Below are experts of layer 4 (counted from 0) of a mixture-of-experts language model. Rows are named router (the router's row for the expert), gate (a neuron's input weights, with its number), up (a neuron's input weights, with its number) and show model dimensions 0-255. Each number is 128 + 32 x the weight over its row's rms, rounded and kept within 0 to 255.
Before each expert's rows: a language model's description of what the expert responds to. This comes from a sample of Wikipedia text that the model never trained on.

# expert 5
Description: First pieces of longer words, mostly Latin prefixes like un, inter, pro, pre, sub, plus mid-word pieces such as App-ro-ach.
router [105 145 191 154 103  88 104  58 168 153 163  71 130 134 191 161 103 136 156 118 208 117 141  64 100 165 114 100 128 137 137  97 175 194  94 132 154 153 163 113 146 130 134 147 150 151 134 152 129 133 116  56 169 104 156 176 189  94  95 122 143 103 103 146 139 129  98 159 101 147 189 100 126  92 155 147 140 154 130 146 161 167 145 163 138 169 125 156 135 159 141 123 180  93 135 141 104 148 152 128 120 181  80 103 100 166 145 127 123 210  97 157 146 150 118 145 181 148 144 189  98 162 108 170 159  91 187  94 149 109 110 131 124 141 102  89 106 144 129 143  73 171  97 121 116 152 147 126  73 151 123 146 153 137 161 135 185 100  78 112 129 145 144 127 104 155 123  39 176 151 112 128 106 142 156 121 164 150  87  67 116 165 153 184 119 162 105  73 119 106 130 180 146 101 123 162 144 110 117 100  88  88 180 189 142 126 128 131 142 132 126 161 129 126  92  64  95 157 213 137 139 139 144 123 135  98  80 179  93 108 172 102  96 116 167 137  85 110 114 120  58 142 144  97 192  92  78 127 136  97  83 160  65 104 117 163]
gate0 [143 191 163  85  55  83 176 102 162  67 119  90 141 111 164  95 159 149 156 103 131 119 179 113 113 120 126 141 105 155 138 103 109 110 118  33 138 119 157 162 202 163  84 162 169 117 137 168 155 140 160  52 131 167  98  98 139  97 139 191 141 113 114 137  95 120 134  79 131 115 106  99 123 111 130 191 161 178 105 151 169 158 172 113 121 118  87 124 110 131 138 152 179 155  76 112 119 155 121 101 180 125 108 131 100 126 123 154 120 105  91 204 117 188 107 159 143 111 137 142 176  83 165  65 135 102  71 129  85 167 132 159 107  64 151 110 137 192 145 124 137 166 166 111 132 124 121 139 107 135  88 215 172 143  66 128 138 136 105 109 155 158 136 143 114 124 130 140 153 156 122 103 172 165 142  72 157 122 114 115 145 177 170 129 120 134 152 131  89  97 150 172  70 165 162 124 114  95 156 184 120 120 104 147 137 105 127 110  83 196 173 119 156 122 147  92 166 177 152 149  96 114 157 124  86 124 139  84 124  95 131 140 147  79  98 122 124 136 102 202  86 168 115 112 142  94  70 178 181 134 118 173 141 165 113  75]
up0 [115 152 144  51 101 172 132  27  97 142 132 118 136 135 109 119 120 158 133 132 126 190 120  93  69 100 139 142 145 132 153 162 160 102  58 156 153 180 162 102 151 153 161 109 126  92  65 140 158 133  94  50 146 115 124  64 118 111 121 146 109 190 101 159 174  94 118 168 162 195 130 137 165 121 115 113 153 172 117  82  82 143 161 169 113 150 133 133 114 194  94 141 172 168 148 150 134 192 161 118 111 205 134 119 140 150 136  99  49 133 125 128 116 168 146 137 118 142 148 136 137 122 166  73  80 101 135 135 147  96  79 185  64 172 174  88 147  98  95 140  99 132 116 157 131 105 130 126 107  93 120 140 123 119 160 189 166 141 113 132 140  84 173 131  59 123 132 112 148 157 101  85 136  86 142 157 172  99 165 147 158 133 114 137 139  94 145 112 144 121 186 183  99  67 112 112 163 162 144 152 126  98  65 119 165 120 113 159 145 116 127  87 169 166 122  25 107 147 127 136 135 134 192 104 127 128  95  97 122 138 148 116 127 136 147 153 145  91  81 113  69 127 135 179 181 113 136  86 136 165 117 153 121  96 182  95]

# expert 44
Description: Word-initial pieces starting capitalized names or words, often after a pipe or full stop, such as Al-ong, El-mer, Mon-thly, Los.
router [151 112 141 143 124 153 141  87 177 161 152 129  94 118 112  67 159  99 156 135 105 150 177 183 109 141 140  87  81  53  84  80 123 163 107 134  87 156 147 121  80 207 147 139 173 143  89  49 101  94 164 191 104  79 141 104 153 149 122 106  93 133 118 148 140 123 116 122  53 162 105 155 148 163 134 108  88 110 122 155 175 126 131 193 155 150 153 124 123 144 161 127 176 157 129 125 139 199 125 142  73 138 193 159 147 126 154 143 120  99 111  86 106 127 100 172 191 135 185 154 146 148 128 104 101  91 140 146  76 163  39 161 111  75 167  86 114 157 152 108 119 150  61 102 108 121 148  99 125 115 117 133 143 174 142 135  71  64 149  96 164 101 140 139 122 105 127 104  99 146 186 136 100 109  82 148 131 133 107 119 108  48  72 160  88 117  72 103 137 133  96 139 132 113  86 119 103 131 166  86 143 103  76  91 179 129 105 157 178  57  58 117 155 163 126 150 134 106 133  90 108 162 123 107 123 131 137 173  79 127 103 123 111 124 144 106 104 157  65 115  66 127  91 137 130 143  87  96  92 142 136 125 128  78 147 145]
gate0 [114 147 187 162  75 125 164  96 146 142  96  95  26  74 122  97 160 146 129 175 146 157 110 193  87 189  92 124  90  61 145 137  46  93 114 131  81 123 167 141 115 144 118 167 153  93  96 136 135 108  71 129 152 158 144 156 148 115 111 199 114 121 108 118  95 136 133 198 124 118 122 119 133 117 125 141 126 128  76 145 132 137 144 113  95  99 178 118 172 131 126  86 133  97 119 126 169 142 124  90 138  71  95  76 135 106 162  93 144 106  95 110 180 165  61  88 145 119 161  97  93 174 141 164 130 126 117 127 130 156 108 166  68 131 120 146 118  91 121 135 181  49 201 116 100 133 174 101 115 137 162 146 114 122  86 130  98 145 105 135 133 120 133 119 123  94 114 108 189 159 133 116 109 109 149 126  58  83 128 100 111 139  83  99 107 158 177 125 112  87 140 125  57 175 175 142 140  76 112  79 154 160  97 149 146 147 131 167  93 134  65 145 157 125 119 150 133 124 145 144 189 203  91 159 109 170 121 108 125 119 185 111 114  69  84 104 126 147 158 124  65 121 135 166 182 194 148 132 141 121 104 115 175 164 121  81]
up0 [171  91  76  93 180 139 139 166 135 130 128 130 166 179 148 153  87 122 119 178 116 123 189 117 101 110 166 167 157 188 145 145 201 234 168 149 124 130  50 127 117  92 126 116 129 208 113 113  97 158 146 120 116 162 108 120 112 164 167 126  92 111 145 150 137 141  79 123 113 190 165  94 145 188 136  88 145 130 118 110 106 131  89 122 151 123 113 115 134 167 118 132 110 120 131 153  79  92 145 140 142 131 153 147  91  92 136  96  94 108  78 186 102 114 177  93 153 120 133 160  94  83 114 127  80 114 154 139  97 141 201  85 113 130 175  50 138 164 175 100 135  97 103  67 126 188 115 124  93 141 171 144 164 111 143 157 134 146 148 145 112 175 123 130 120 157 100  69 111 137 145 146 195 136  89 134 153 148 112 143 136 168 177 126 135 114 118 172 139 153 133 181 151  74  96 138  94 209 142 135 137  75 139 131  97 169  68 113 169 148 153 126 119  58 144 152 102 126  98 154  70  64 144 101 122 106 150 161 146 152 141 125 154 135 182 117 134  94 116 177 146 129  78  95 158  47 112 112 117 137 122 171 172  74 100 119]

# expert 31
Description: Word-initial or mid-word consonant-cluster pieces like con, ex, sc, pl, dec, oc, e.g. neoclassical, biochemist, chocolates, dissolution, criminal.
router [164 113 116 148  98 108 148 144 200  71  99 128 134  92 214 114  67  80 135 121 132 156 144 124 121  91 144 140 101  87  68 116 171 108  75 107 175 162 156  85 112 139  89 123  58 129 107 122 112  99 120 122 110 122 108 130 159 173  90 159 153 146 110 119 146 145  82 137 118 130 134 160 115  83  84  98 153 202  88 167 170 150  87 128 157 161  83 152 131 105  88 132  84 111 136 128 127  87  99 100 168  98 133  97  81 134 131 101 147 187 135 110 100 152  78 135 118 108 159 134 177  84 152 166 123 113 142  95 106 132 108  60 143 118 171 125 175 164  89 127 146 134 156  61 180 157 151 154  95 127  74  84 167 111 110  76 146  61 105 167  84 103 124 144 120 118 141  85 178 131 158  98  95 163 157 125  84 131  70  54 102 126  70 213 139 140 118 113 125 116 140 127 111 110  79  83 153 104 103 143 119 116  80 109  89 136 105 210 106  94 115 154 174 112 175 174 153 139  91 134 100  88 117 137 113  92 135 125 157 230  96 151  72  90 136 114 158  93 138 141 101 145 178 148 112 153 124 146 132 127 111 147 126  88 126 162]
gate0 [153  63 124  91 155 147 136 101 135 156 120 119 144 190  89 109 140 141 153 131 119  96 118 130 151 119 104 141 135 168  88 119 110 160  76 142 176  80 113  65  48 110 154 129 127 104 145 148 150 155 147 163 144 207  89 139 142 168 102 184 158  84 162 102 148 154 160 113  96 142  88 115 103 123 168  73  96 139 131 118 132 159 152 136 155 133 162 135 167 114 114  94 141 133 103 125 112 186  58 133 107 115 115 137  89  90 167 133 157 120 110 161 119 103 126 126 111 121 133 131 183  82 129 137 102 131 137  97  77 105  73 105 138 115 103 102 109  71 111 134 151  78 125 185  96  96 126 136 109 131 133 152  87 148  25 141 147 165 152 145 134 107 182 115 151 141 111 107  54 163  92 114 130 150 145 126  75  96  82 135 118 136 106  85 133 132 198 174 114 145 140 107 172  99 151 174 158 105 118  97 107 122 138 143 159  76 147 113  83  81 154 133 131  83  64 125 177  93 165 141 102 134  81 103  87 127 156 128 130 166  59 177 143 160  98 132 190 151 172 195 110  83 122  64 167 102 194 166  39  78  94  98 138 111 124  80]
up0 [141 154 144 134 163 109 128 105 117 148 140 141 170 147 107 119 164 115 124  90 141 165  68  82 155 135 133  99 157 136 175  82  98 150 108 116 147 184 141 175 142 127 140 136 179 143  87 139 160  77  83 115 130 129 125 184 154 126 169  85  76 154 160 130 110  97  77 170 102 109 153 116 129  68 158 118  70  92 152  86 126 110 174 121 107 108 128 148 120 142 117 152 138 218  84  99  95 195  83 151 126 119 134 122 115 204 176 197 145 123 168 160 110 109 150 213 127  83 151 141 115 109 110 108 162 173  70  94 125 159 169 187 139 120  84 114 118 126 175  81 166 123 118 122 126 139 186 111 101 148 175  91  98  78 182  80 141 121 142 139  98 114  79 173  65 125  97 169 151 110 121 179 153 114 138 100 138 134 132 106 159 113 138  89 106  99 113 116 126  94 143 149 118 121 158 188 139  61 158 154 139 133 175 118  89 125 110  85 161 145  69 135 143 141 145 115  61 102 122 141  91  98  90 222  88  99 155 100 110  79 107 134 170 123 133 100 135 152 153 127 166  97 110 139 147 141  44 158 119  97 158 115 127 106  48 141]

# expert 56
Description: First pieces of ordinary words after the, of, or and, such as am-ateur, med-icine, Or-leans, s-unglasses.
router [124 123 113 162 175 199  89 114 127 125 206  93 171  89 140 141 129 113 136 147  97 133 121 157 145 129 103 100 141 143  88 101  91 167 114 162  76 174 121 147  82 143 111  90 152 115  87 118 118 109 105  64 105 100 106 127 155 154  94 133 108  97 132 135 194 158  93 149 127  86 150 153 161  62 117  87 125 137 161 106 124 200 114 131 150 105 110 159 122 136 163 112 124 153 146 134 116 133  78 161 143 120 127  74 107 110  79 127 159 133  92 123 161 116  44 130 156 169 193  62 203 170 102  85 102  77 197 158 109 131 149 179 136 105  66 122 101 160 112 111 150 116  99  92 120 177  97 127 125 149 148 190 120  95  98  96 181 119 104 165 109 155 107 133  90 161 144  62 203 109 141  74  71 130 158 132 108 114 137  70 114 118 180 120 110  92 140 106 157 149 182 153 115  87 134 137 133 211 153 100 163 131 155 152 154 113  69 138 134 147 121  93  97  90 140 125 183 153 136 143  99 161  92 147 138 103 128 183 160 125 123 120  66 128 124 150 116 141 119  79 192 143  79 175 160 102  64 154  90 154 100  93 116 156 113 154]
gate0 [114 121 106 141  68 172 177  73  85  80 115  53 133 123  99  77 123  67 119 163 131 128 113 117  72 149  92 136 104 124 124 103  97 157 112 151 197 147 162  91 125 136 123  88 140 144  54 147 100 119 145  58 113  97 142 122 105 141 184 130  91 152 104 143 191 126  64 121 127  87 115 146 154 108 152 120 114 134 103 119 111 126 111  90 123 129 167 127 103 116 198  59 139 168 151  59 160 101 153 106  96 117 168 155  79  62 132 146 106 102 171  97 134 168 134 156  88 138 118 142 145 105 152  96  96 131  99 158 126  83 102  84 109 130  93 101 181 136 152 175  44 145 203  99 147 194 199 176 123 145  98 148 133 174 162 121 112 174 136 138 146 113 124  88 153 173 136 150 139 167  59  65 125 139 154 102 114 114 120  68 137 105 131 102  89  91 146  49 120 150 139 134 194 115 153 103 195 163 145 128 100 123 107 153 147 175 111 136 154 154 160 139  88  82 130 113  95 150 167 132 152 111 118 113 159 169 135 148 154 132 125  95  93 142 149 176  83 105  84 153 164 123 115 110 136 107 134 130 123 119 153 112 183 194  91 122]
up0 [110 142  92  85 124 111  98 131 137 109 130 134 128 177  93 129 138 203  86 148  72 119 118 116 151 126 123 192  64 143 140 129 142 186 165  92 139 125 203 149 192 131 140 139 108 131 121 157 131 134 145 103 103 137 109 114 170 104  98 111 119 142 105 154 109  99 121 156 157 137 130 179 143 106  88 153 163 150 174  95 142 101 152  85 144 131 123 121  81 124 129  88 145 141 152 141  83 202 137  93 167 134 152 138  84 164 121  90 188 164 139 114  83  93 121 147 186 110 161  81 114 108 127 139 169 145  96 110 122 207  76 157  70  86 136 124  97  78  90 105 158 146 136 171 159 145 125  93 183 109 125 127 151  87 108 136 121 201  78 129 137 131 136  98  82 119 140 144 135  98 129 117  74 133 190  86 132 137 172 138 109  60 137  78 131 122 114 194 141  89 194 116  59 126 166 124 127  98  95 130 117 129 155 140 148  67 135  73 144 147 170 149 144 138 197  56 142 109 144 153 169 104 143 141 199  56 189  63  98 179 136  86 129  81 170  98 110  98 116 127  99 145 196 103 157 146 150 161 165 108 128 147 105 148 145 136]